Experts of a small language model: 62.5M parameters, 32 experts in each of 10 layers.
Below are experts of layer 6 (counted from 0) of a mixture-of-experts language model. Rows are named router (the router's row for the expert), up (a neuron's input weights, with its number) and show model dimensions 0-255. Each number is 200 + 40 x the weight over its row's rms, rounded and kept within 0 to 999.
After each expert's rows: "mostly gets" lists some tokens that are sent to it at least half of the time. This comes from a sample of Wikipedia text that the model never trained on.

# expert 1
router,137,197,202,222,197,244,241,174,162,182,228,197,177,167,238,177,260,193,143,230,130,230,200,181,206,146,181,124,197,188,175,213,215,186,219,169,194,158,236,250,167,210,196,236,222,125,200,178,217,187,128,222,278,177,191,218,157,271,289,235,145,176,244,176,227,272,228,199,191,218,177,197,190,211,192,208,160,192,243,242,273,294,158,216,215,186,195,266,236,195,247,200,195,230,187,211,212,237,170,251,174,245,226,176,187,190,152,227,227,212,186,204,165,245,173,260,198,231,239,193,161,175,176,194,197,216,209,164,76,158,156,197,232,219,241,179,145,184,170,208,202,229,220,179,214,212,155,259,216,163,136,132,178,187,184,204,293,180,190,183,279,195,203,195,198,231,222,184,281,271,224,183,186,205,257,181,250,130,207,243,230,224,209,137,270,259,200,160,145,137,159,171,185,259,184,197,245,162,186,242,228,262,238,140,84,219,201,239,217,250,106,210,129,208,146,167,235,148,207,258,258,250,204,183,227,210,135,136,222,145,240,256,277,212,221,215,140,268,172,226,151,270,192,173,210,205,173,167,285,209,161,148,233,176,113,267
up2,169,195,245,194,243,165,185,152,112,191,174,165,157,219,233,226,184,168,216,181,168,197,209,102,189,177,186,206,168,199,228,241,199,233,154,259,143,213,171,239,229,272,160,154,206,217,186,161,179,143,178,154,149,154,149,231,209,206,158,204,135,269,208,253,240,218,183,245,231,177,186,188,209,120,279,248,241,196,164,129,203,160,218,149,233,223,148,230,242,199,260,250,239,219,175,214,186,172,217,208,217,246,231,175,130,238,235,177,161,212,191,225,271,208,221,170,160,233,167,229,162,164,167,155,179,127,175,147,238,238,230,210,213,172,211,215,217,182,131,211,183,265,196,228,165,87,258,177,171,143,244,252,195,216,191,293,182,166,117,165,164,262,256,205,138,216,124,186,195,163,271,172,245,229,157,214,200,203,161,263,214,169,230,173,242,183,179,215,143,240,220,200,178,178,129,125,238,238,267,155,233,190,210,254,233,180,147,192,232,254,184,227,181,223,229,209,86,261,256,226,161,221,193,273,175,221,155,188,209,225,216,180,268,198,157,268,184,176,133,193,200,227,203,97,248,166,282,145,233,258,191,224,175,215,247,188
mostly gets: " became", " as", " become", "ally", " still", " again"

# expert 17
router,162,254,211,160,245,163,224,233,209,178,202,211,221,211,113,225,119,210,179,174,259,147,214,244,183,238,244,212,223,170,164,189,271,175,199,157,154,231,121,169,231,278,142,195,242,140,207,199,168,181,210,208,222,214,151,185,149,197,179,312,127,182,259,214,174,224,195,213,161,231,188,199,212,172,188,257,181,230,205,216,186,380,150,153,192,209,158,170,156,224,164,145,185,183,187,161,147,196,218,144,272,153,166,241,229,234,195,221,202,218,147,228,210,219,230,218,226,237,204,184,211,217,198,182,223,152,198,230,164,215,237,217,171,277,192,247,134,160,188,160,178,279,198,238,188,168,241,188,183,257,228,223,215,156,215,215,233,210,227,169,162,189,180,223,243,235,179,171,314,221,148,128,171,214,181,218,204,232,263,284,214,212,203,132,182,157,206,159,236,222,278,143,194,259,215,204,216,144,125,195,246,165,254,183,148,197,240,319,150,252,135,244,233,198,219,192,211,230,247,134,138,218,214,176,249,225,155,198,243,151,232,134,176,233,201,136,203,163,278,175,155,229,173,148,235,206,228,193,209,246,240,199,167,188,148,240
up1,236,203,172,131,222,238,98,202,153,227,188,168,158,247,255,168,183,321,166,232,196,244,183,161,217,247,165,185,188,213,216,201,227,173,151,236,240,206,149,139,196,214,123,178,227,198,161,198,118,175,161,103,176,207,175,242,224,183,249,239,218,230,157,154,238,160,149,228,243,206,221,224,270,213,187,176,221,239,267,197,178,173,172,146,184,176,177,290,218,180,220,244,212,161,204,204,211,180,227,209,226,289,143,198,206,296,171,215,184,271,167,232,160,250,232,227,251,211,242,248,162,155,200,194,129,209,164,159,150,241,216,233,202,233,190,158,196,282,231,203,253,282,230,137,159,191,235,170,175,179,222,195,179,180,210,235,160,224,123,242,179,205,289,182,145,284,123,208,200,200,228,206,196,246,219,275,222,206,197,269,209,255,164,177,208,190,252,217,225,218,209,170,157,203,139,192,228,240,201,206,209,329,124,234,217,184,178,213,277,254,189,109,252,183,218,245,177,173,180,204,176,165,222,154,219,209,155,212,178,176,148,204,169,144,224,259,255,174,144,220,262,202,190,222,217,184,215,173,141,148,251,248,122,218,211,208
mostly gets: " and", " or", " but", " &", " would", " in"

# expert 26
router,161,187,201,214,212,231,235,195,197,233,175,226,243,193,232,130,214,232,219,207,274,262,212,192,203,267,175,148,231,178,173,187,192,122,169,168,174,238,216,222,207,232,239,243,229,313,187,266,164,174,198,236,220,249,176,202,245,175,172,215,142,214,249,140,205,178,194,166,246,255,188,162,220,186,146,206,237,179,149,217,257,148,214,163,197,188,205,243,185,183,173,201,201,211,256,219,172,204,166,105,188,177,192,190,177,157,186,207,224,261,208,168,153,189,161,241,215,170,131,177,240,235,192,227,170,191,176,264,160,211,133,188,221,150,173,183,245,318,191,204,140,116,200,281,233,271,217,112,259,213,216,185,163,221,198,226,182,207,169,239,172,227,262,120,210,206,154,186,256,234,234,203,257,195,199,376,191,274,181,178,214,227,154,208,214,205,205,247,141,164,179,133,229,279,240,241,210,192,166,207,212,197,182,229,130,133,124,165,261,174,216,188,166,195,193,199,182,186,260,200,183,248,253,251,105,184,157,223,219,156,150,259,198,212,271,162,171,208,210,230,232,257,140,225,109,142,197,235,184,177,195,175,145,201,155,162
up1,189,172,177,167,203,201,140,186,167,279,182,198,74,253,273,229,100,324,207,170,187,209,119,213,174,255,209,183,169,194,227,185,177,126,201,222,191,218,188,177,190,267,192,185,159,290,125,236,204,164,130,130,193,186,215,177,129,241,233,193,254,230,180,203,129,189,166,248,184,146,203,236,259,212,215,224,222,223,294,213,140,225,136,164,171,203,161,200,202,198,216,186,226,213,237,218,197,214,238,205,193,295,241,263,207,252,203,222,235,215,166,200,194,203,189,201,248,164,179,184,156,176,227,265,186,131,215,220,217,238,193,168,178,254,182,192,245,184,265,186,208,257,235,152,212,213,228,161,206,158,183,187,177,237,240,177,192,154,180,234,166,169,249,118,156,298,184,243,254,203,210,191,157,208,239,224,230,189,211,249,312,249,164,206,180,165,250,302,175,174,213,176,170,167,97,206,211,206,278,189,208,239,171,204,261,192,140,156,226,181,253,165,257,115,159,196,287,174,206,192,182,223,212,186,166,186,245,195,121,193,196,207,221,143,265,182,206,194,187,231,271,178,182,190,192,205,249,198,171,157,229,245,195,239,161,179
mostly gets: " by", " after", "After", " with", " under", "With"

# expert 18
router,228,247,177,183,228,247,261,248,214,273,217,161,278,198,220,229,197,224,226,247,87,171,300,209,161,154,100,216,240,156,141,170,197,133,170,189,270,185,194,197,187,175,191,162,155,198,198,168,163,202,286,202,196,244,191,246,136,217,246,169,240,219,183,158,157,183,241,205,146,216,246,215,171,185,192,275,208,236,285,218,154,191,196,169,182,180,185,233,214,197,251,267,201,194,253,140,235,150,235,324,192,264,203,163,177,187,240,244,229,245,165,234,205,181,186,194,190,168,176,226,237,137,171,226,291,204,173,113,215,192,185,232,188,184,218,257,211,237,140,177,204,225,264,194,165,133,204,228,185,220,192,201,173,219,173,140,197,221,190,222,202,190,241,199,214,210,175,170,146,175,188,192,134,166,193,228,200,145,167,143,278,246,231,189,16,176,220,191,224,201,211,155,216,104,192,138,198,194,202,182,167,229,161,250,150,199,208,239,171,199,228,153,216,216,196,213,150,212,242,245,207,250,206,182,180,167,280,162,150,140,150,171,225,161,133,179,236,183,206,265,219,164,172,113,167,263,197,209,205,230,171,185,191,215,195,154
up0,264,219,216,148,178,237,210,198,186,210,139,195,169,171,178,262,244,215,115,199,203,151,167,218,155,175,204,175,192,236,234,253,185,195,215,164,188,148,233,120,227,215,170,150,182,116,163,142,182,204,207,153,220,170,234,204,237,239,70,271,174,285,219,173,240,193,219,239,223,172,199,180,165,226,197,199,165,192,211,187,166,201,133,145,151,228,254,242,211,180,181,173,241,216,239,175,209,199,217,310,178,216,191,191,171,157,160,136,130,205,290,182,170,119,221,197,236,174,140,155,237,129,213,191,138,121,244,203,178,237,144,216,116,220,290,179,127,230,147,200,216,249,166,165,276,242,195,162,220,233,140,166,190,188,201,226,196,178,245,264,179,180,196,233,195,185,222,220,235,164,245,277,213,174,275,153,206,227,192,183,211,196,245,229,205,207,258,223,161,173,213,98,180,286,250,116,238,152,194,136,207,254,178,228,234,221,218,160,219,273,236,288,264,160,219,172,210,237,234,197,173,203,302,215,194,192,215,249,212,183,193,244,192,232,220,196,229,201,247,242,246,206,272,156,172,177,227,177,212,211,236,234,218,253,243,185
mostly gets: "ations", "ities", " women", " so", " Women", " those"

# expert 15
router,166,234,207,185,162,231,190,231,252,201,228,154,194,136,256,112,278,250,157,180,339,196,188,234,183,206,244,231,200,181,212,274,195,177,236,127,207,177,247,235,218,172,190,232,87,234,232,180,228,199,184,157,219,185,234,236,192,198,165,148,176,214,146,211,189,183,183,165,234,224,202,225,165,251,125,219,228,232,170,201,184,149,180,209,200,179,270,131,191,248,195,46,302,174,238,255,266,170,202,267,211,210,230,208,216,222,249,230,212,222,152,264,201,216,214,225,260,194,213,173,200,202,221,225,172,214,134,208,244,213,178,147,208,237,263,133,234,134,234,185,174,185,293,210,177,160,159,194,261,172,186,192,219,289,186,202,220,212,207,219,206,212,162,206,256,248,225,194,185,248,132,218,208,222,230,148,198,149,236,232,234,194,144,208,259,177,232,181,200,232,188,278,216,177,260,224,158,188,173,230,214,263,172,201,171,239,202,204,290,190,148,241,173,162,210,189,202,162,178,179,208,225,234,218,193,214,186,248,196,234,196,156,211,185,218,174,256,125,130,219,248,114,185,116,199,289,153,231,129,207,252,144,201,139,174,248
up1,235,192,186,149,204,204,213,163,177,290,191,187,129,244,249,219,163,313,150,272,216,253,160,166,219,214,188,184,208,215,271,239,165,202,205,192,197,242,190,164,208,229,158,232,192,220,194,205,247,129,146,132,173,208,159,185,186,210,204,209,178,165,156,211,232,205,207,219,180,165,216,220,300,205,101,193,207,255,244,206,73,280,172,181,143,201,183,217,197,172,272,158,176,139,212,196,191,145,237,261,192,222,189,198,164,198,253,263,280,194,236,229,172,199,235,170,231,232,189,254,179,173,218,281,203,179,172,225,229,268,219,181,173,224,235,142,182,283,282,162,202,223,162,172,186,214,212,148,189,144,250,192,145,181,254,201,186,165,149,245,134,186,253,213,128,272,191,184,235,198,202,263,222,158,200,183,258,256,195,170,234,207,203,164,183,147,270,226,197,208,182,203,125,241,165,224,270,249,277,200,235,245,118,240,196,241,166,166,201,180,164,126,224,149,165,244,157,219,188,234,202,217,266,135,188,261,210,212,203,167,87,226,164,228,190,227,241,162,214,227,279,187,204,169,216,210,201,172,233,157,189,268,251,204,165,164
mostly gets: " that", "),", " which", ",", " This", " It"

# expert 21
router,193,237,201,181,224,150,280,165,177,270,207,147,189,239,131,204,148,234,162,226,119,130,254,248,219,296,206,234,316,207,214,221,145,214,234,193,173,182,74,218,198,190,145,203,168,253,201,162,179,187,239,220,234,258,201,280,208,200,226,77,242,198,201,265,174,234,216,147,199,223,136,165,166,184,190,267,191,172,228,209,226,239,215,208,155,177,216,283,132,265,212,284,193,239,214,182,224,204,254,260,212,238,222,210,141,204,182,191,236,214,204,246,253,172,204,223,235,247,204,184,251,179,203,231,286,207,133,210,216,209,148,215,214,178,200,255,165,220,157,192,156,148,228,230,181,177,252,172,177,179,195,267,138,217,232,168,180,195,169,209,222,181,235,212,145,189,196,282,134,234,230,228,165,144,198,194,235,151,98,236,187,187,223,212,224,189,128,151,183,160,170,208,233,103,162,193,205,168,222,246,229,170,249,223,162,160,217,219,247,193,227,238,150,227,174,215,167,122,186,176,198,231,151,175,270,216,196,206,176,279,208,261,153,157,170,157,187,191,258,264,200,233,151,230,148,161,204,252,214,228,217,211,217,180,257,248
up1,262,184,175,162,189,191,138,229,135,260,200,221,176,223,304,200,182,299,153,202,162,204,184,135,173,203,205,210,206,162,182,142,148,201,170,272,184,194,174,180,210,204,137,130,179,269,128,185,157,137,120,98,179,233,125,211,228,224,191,230,171,265,202,175,167,136,129,169,203,192,118,186,278,202,181,192,255,201,226,198,105,230,139,180,141,218,149,183,232,196,278,221,177,164,226,216,182,152,276,271,210,212,209,231,224,238,240,185,282,255,174,277,184,231,224,202,266,197,208,245,183,204,136,242,241,197,186,203,132,174,197,170,187,146,190,187,184,241,216,183,236,271,211,151,198,204,226,196,140,154,228,178,157,193,168,189,204,137,168,209,141,182,235,198,160,265,213,184,213,213,220,188,231,182,246,220,240,215,218,266,290,208,184,150,240,191,229,244,228,237,186,112,180,244,160,198,239,238,244,221,193,269,192,190,190,213,148,192,232,223,201,121,248,171,149,230,208,126,146,251,180,183,242,132,158,212,156,172,220,197,148,231,193,170,249,215,194,193,143,247,303,201,166,238,191,231,215,199,172,172,239,268,205,189,197,177
mostly gets: " had", " have", " has", " having", " show", " include"